From a checkpoint of a small mixture-of-experts model trained on Wikipedia: 32 experts in each of 9 layers.
Below are experts of layer 6 (counted from 0) of a mixture-of-experts language model. Rows are named router (the router's row for the expert) and show model dimensions 0-191. Each number is 50 + 12 x the weight over its row's rms, rounded and kept within 0 to 99.
After each expert's rows: "comes before" lists some tokens at least twice as common just after its tokens as in all text. This comes from a sample of Wikipedia text that the model never trained on. Tokens count by the router's weight.

# expert 19
router:43 34 74 52 60 46 49 58 77 43 51 20 53 36 56 31 51 49 46 46 51 44 47 61 48 24 41 59 43 31 33 47 69 35 40 52 54 51 34 49 40 44 57 52 59 55 36 47 48 48 37 36 45 64 31 61 31 47 45 39 50 58 49 49 31 48 36 42 55 37 46 54 28 43 53 50 53 59 47 31 56 56 51 38 30 63 53 47 73 52 40 55 66 63 61 50 62 38 66 45 43 48 32 52 35 63 61 36 36 39 46 48 21 38 69 74 68 41 34 38 55 63 43 67 58 48 33 37 55 37 64 66 41 43 58 44 28 51 46 55 63 41 41 59 63 72 66 56 53 47 48 61 74 55 43 35 40 38 46 41 65 36 54 56 78 72 51 53 27 66 49 59 65 41 52 66 48 30 45 37 53 54 62 39 73 39 57 42 42 55 60 25
comes before: " the", " a", " his", " this", " its", " their"

# expert 23
router:35 21 72 55 64 51 54 51 48 43 60 38 53 63 65 49 41 57 51 32 46 54 47 41 64 45 55 61 41 36 39 49 54 43 38 60 65 36 44 54 16 36 47 58 70 77 60 43 45 46 49 46 68 49 33 44 42 40 35 48 47 58 47 58 34 54 40 45 42 56 75 56 52 55 50 59 37 72 52 28 75 44 58 40 32 46 60 73 60 49 35 51 64 69 51 44 70 44 49 47 49 57 55 48 31 46 58 52 44 40 43 50 53 42 53 50 57 40 40 37 27 52 47 42 52 72 27 42 38 45 71 73 25 57 60 51 37 40 35 67 67 46 25 60 68 42 78 50 47 50 46 46 47 68 38 50 61 41 66 37 73 50 62 51 71 53 45 63 37 61 63 68 46 37 67 50 56 56 42 46 67 47 61 44 29 46 63 30 50 69 55 45
comes before: " to", " in", " by", " the", " for", " with"

# expert 21
router:43 20 66 60 72 61 36 59 52 44 78 55 50 35 49 38 41 43 48 35 43 62 57 53 46 44 64 46 41 39 37 43 54 46 49 48 63 58 52 72 53 38 53 37 47 46 55 34 63 71 44 36 50 60 22 50 45 28 43 44 47 60 42 75 37 52 49 42 31 52 70 61 45 70 48 68 50 54 63 23 43 41 55 45 21 57 69 73 75 41 33 52 48 44 61 42 73 59 38 52 42 51 49 59 31 64 58 38 46 48 62 55 49 39 46 49 61 34 40 37 60 44 47 52 31 63 38 55 35 50 69 63 38 40 44 61 50 51 38 63 62 43 36 60 54 54 77 54 65 58 40 42 59 47 40 38 50 32 39 34 64 42 48 53 53 42 41 60 26 67 61 55 56 59 59 61 49 48 26 60 45 53 67 41 50 40 62 23 53 70 67 37
comes before: " of", ",", " States", " and", ".", " in"

# expert 30
router:51 38 67 50 68 51 54 72 57 46 64 16 58 34 45 31 45 49 39 44 59 43 46 45 60 47 51 65 51 28 45 44 70 36 37 43 70 39 43 69 37 37 31 43 58 63 39 45 68 59 13 39 43 67 36 52 38 45 44 35 43 60 42 43 44 57 42 39 50 42 41 60 36 46 64 68 21 67 53 58 57 38 56 36 44 66 58 56 65 49 32 59 61 51 40 29 73 53 61 45 43 49 45 59 48 60 68 36 33 56 56 51 26 35 64 44 61 38 39 45 39 47 55 59 44 63 29 38 47 50 60 60 32 43 47 53 37 43 40 62 54 53 41 51 73 52 67 50 43 52 63 39 68 61 46 39 35 43 59 42 59 46 50 53 76 40 43 65 59 52 69 56 55 54 56 61 60 33 41 59 65 50 42 31 63 54 55 33 27 63 65 32
comes before: "\n", " The", " In", " He", " It", " This"

# expert 11
router:50 22 60 62 70 56 44 59 61 31 68 30 54 51 46 41 31 58 45 37 45 62 43 56 49 39 63 65 58 45 54 48 50 47 40 51 65 61 37 60 35 35 39 42 43 62 45 29 45 56 54 46 61 53 27 53 35 48 43 36 38 48 41 47 24 57 38 45 39 56 49 55 41 33 51 50 52 60 68 46 53 50 61 47 40 63 47 46 46 56 51 70 67 54 57 35 56 35 42 25 57 33 43 56 25 41 63 21 21 36 48 37 31 24 48 42 47 47 38 39 39 53 56 40 41 73 43 47 29 56 57 53 52 44 51 48 44 42 43 66 70 43 32 59 72 47 69 49 58 62 51 56 51 59 52 30 51 48 72 35 66 52 57 39 59 64 51 69 43 82 62 78 54 53 62 70 59 56 35 63 65 27 59 44 53 41 56 46 42 69 52 43
comes before: " of", " been", " a", ",", " in", "."

# expert 22
router:55 40 71 62 59 53 35 59 60 45 64 41 66 46 40 32 50 53 35 34 73 37 41 46 46 32 57 49 46 28 28 42 74 40 55 47 68 42 56 72 38 37 47 47 41 60 31 45 67 51 37 41 46 61 27 64 34 47 29 30 39 49 46 65 37 48 67 49 46 55 68 50 39 49 54 67 24 69 60 50 66 33 74 42 30 51 61 49 79 56 29 46 53 59 49 29 69 47 51 48 41 47 49 69 39 57 53 45 31 31 43 51 36 39 54 51 60 44 40 37 48 43 45 54 70 50 53 42 42 54 72 55 42 42 45 58 37 48 46 64 57 52 26 63 63 51 63 52 43 47 49 49 52 74 25 34 55 37 58 30 57 51 56 52 64 64 49 63 49 50 67 59 69 45 65 56 63 44 40 60 49 47 56 40 65 50 60 29 33 62 63 48
comes before: " and", " which", " but", " the", " a", " who"

# expert 28
router:63 44 71 58 66 62 38 51 64 44 45 42 59 56 69 55 46 71 50 44 59 32 58 34 46 38 55 58 36 37 32 58 61 35 44 42 73 53 35 59 37 46 39 46 41 63 58 49 70 65 50 57 57 69 44 56 42 51 48 40 55 59 37 59 31 40 53 45 45 60 62 75 33 53 50 63 50 59 58 56 51 38 55 49 42 64 56 44 71 63 23 44 71 57 63 29 61 39 56 43 40 55 46 57 27 46 59 43 20 49 47 45 40 58 62 41 54 31 36 24 48 57 30 60 40 56 51 44 41 50 64 65 31 52 48 46 49 44 37 60 59 33 36 61 52 67 69 39 56 46 57 37 54 60 28 53 57 32 65 40 49 31 56 44 68 76 42 66 43 62 62 51 54 43 58 53 47 19 43 55 46 54 71 34 71 61 65 33 23 67 45 42
comes before: " the", " a", "ed", " his", " an", "out"

# expert 31
router:53 40 72 64 76 65 48 57 74 43 63 32 59 51 49 28 28 66 60 43 65 40 51 51 38 40 53 67 38 41 35 40 61 37 39 45 62 45 43 62 35 36 46 51 55 59 44 51 77 59 52 54 40 63 25 49 33 43 34 52 49 61 49 64 44 51 42 42 49 51 45 62 30 48 57 61 41 67 58 51 45 40 63 46 45 62 55 49 60 57 30 59 59 53 68 33 49 63 61 48 27 46 40 40 45 64 49 36 29 31 55 56 37 35 37 50 60 42 58 40 50 47 45 51 67 48 40 28 38 41 57 53 36 27 44 75 37 35 44 50 60 52 44 58 44 45 67 53 48 66 45 47 50 52 46 45 51 39 65 53 55 33 57 56 78 61 49 57 49 59 70 57 64 38 42 70 71 36 42 59 49 61 64 36 72 46 52 23 23 84 53 46
comes before: " the", " be", " f", " s", " a", " m"

# expert 14
router:60 33 57 62 75 60 50 69 54 50 65 50 48 42 43 35 46 34 35 35 53 44 48 52 49 39 55 51 47 44 33 54 59 48 41 51 62 52 52 62 42 27 35 29 48 67 49 33 52 57 42 35 53 62 45 56 37 52 49 37 38 61 41 49 38 43 42 50 43 37 65 58 30 57 59 61 38 73 57 53 50 42 69 40 18 53 52 48 54 51 52 70 46 45 45 42 58 55 45 48 34 68 48 77 25 59 59 28 44 45 47 51 10 34 48 48 62 46 41 47 49 62 25 39 42 74 27 50 52 44 79 67 41 44 54 58 49 44 41 61 65 40 25 76 54 51 58 47 50 56 49 38 64 68 41 46 45 48 51 26 60 54 59 71 59 61 58 61 43 57 65 68 56 46 44 66 52 38 24 56 49 57 70 47 55 46 50 39 36 75 57 38
comes before: " |", ",", ".", " (", " and", ";"

# expert 17
router:54 36 62 65 61 48 43 70 46 48 57 46 56 30 51 31 25 50 34 39 44 54 45 51 67 40 41 63 40 34 43 49 63 42 46 49 79 42 47 67 32 34 41 56 35 74 55 43 53 63 45 29 44 53 23 67 38 32 35 35 45 55 35 56 23 60 30 52 48 55 64 58 56 56 61 59 32 68 63 33 48 63 75 48 41 69 62 58 57 60 33 64 51 68 49 37 72 47 68 55 52 56 45 59 55 46 54 54 41 34 56 57 49 35 52 42 68 38 28 35 32 52 43 51 65 54 37 51 31 39 70 68 41 53 52 61 37 42 34 54 47 57 37 44 46 51 55 61 53 55 58 56 54 69 45 36 52 51 50 45 77 47 28 54 66 52 44 58 30 58 58 69 49 41 61 56 66 48 30 59 58 45 68 38 71 48 59 58 33 61 48 40
comes before: " and", " of", " to", " |", " in", "),"

# expert 5
router:45 40 70 54 48 63 37 70 58 55 70 54 50 48 31 49 47 52 40 42 49 50 72 75 54 37 59 57 46 28 36 51 55 55 41 50 65 45 50 54 38 33 46 36 46 65 53 49 53 62 55 38 50 52 35 55 39 27 53 46 36 55 38 60 43 64 56 42 48 27 67 52 32 44 52 61 32 58 57 64 54 38 49 31 32 59 68 39 59 68 29 61 64 54 55 43 61 51 56 33 36 56 38 55 29 46 77 31 34 40 58 56 43 45 59 45 46 37 51 39 40 66 58 31 49 64 40 48 46 45 42 76 44 38 49 69 39 41 43 67 69 44 22 72 47 53 63 64 68 69 37 37 47 65 44 40 64 40 65 40 56 32 41 47 67 50 31 56 53 49 72 69 53 46 72 58 41 48 35 50 61 46 48 36 44 45 72 30 44 66 70 60
comes before: ":", " |", "\n", "==", " of", " =="

# expert 18
router:52 30 58 58 65 51 44 54 58 38 54 36 52 50 54 45 40 47 49 38 54 54 48 59 61 41 54 67 43 29 46 47 70 45 47 45 74 49 48 62 31 42 55 37 43 72 31 30 79 58 37 43 47 57 42 54 27 43 44 42 13 49 47 63 52 55 55 43 34 35 54 72 43 49 59 63 46 70 44 35 53 41 67 35 45 51 53 68 52 67 34 62 48 64 39 29 61 43 53 43 55 54 39 54 52 62 77 42 42 47 54 51 43 46 52 54 80 39 51 27 36 34 39 59 57 54 25 40 40 52 45 53 42 45 58 56 20 42 32 69 43 43 37 66 67 48 60 58 52 59 58 40 58 51 36 33 50 38 68 32 47 31 52 55 57 52 40 62 49 56 60 74 56 38 56 66 58 34 20 66 47 59 60 32 52 57 56 41 29 61 64 45
comes before: "-", "|", "\n", "==", "The", "==="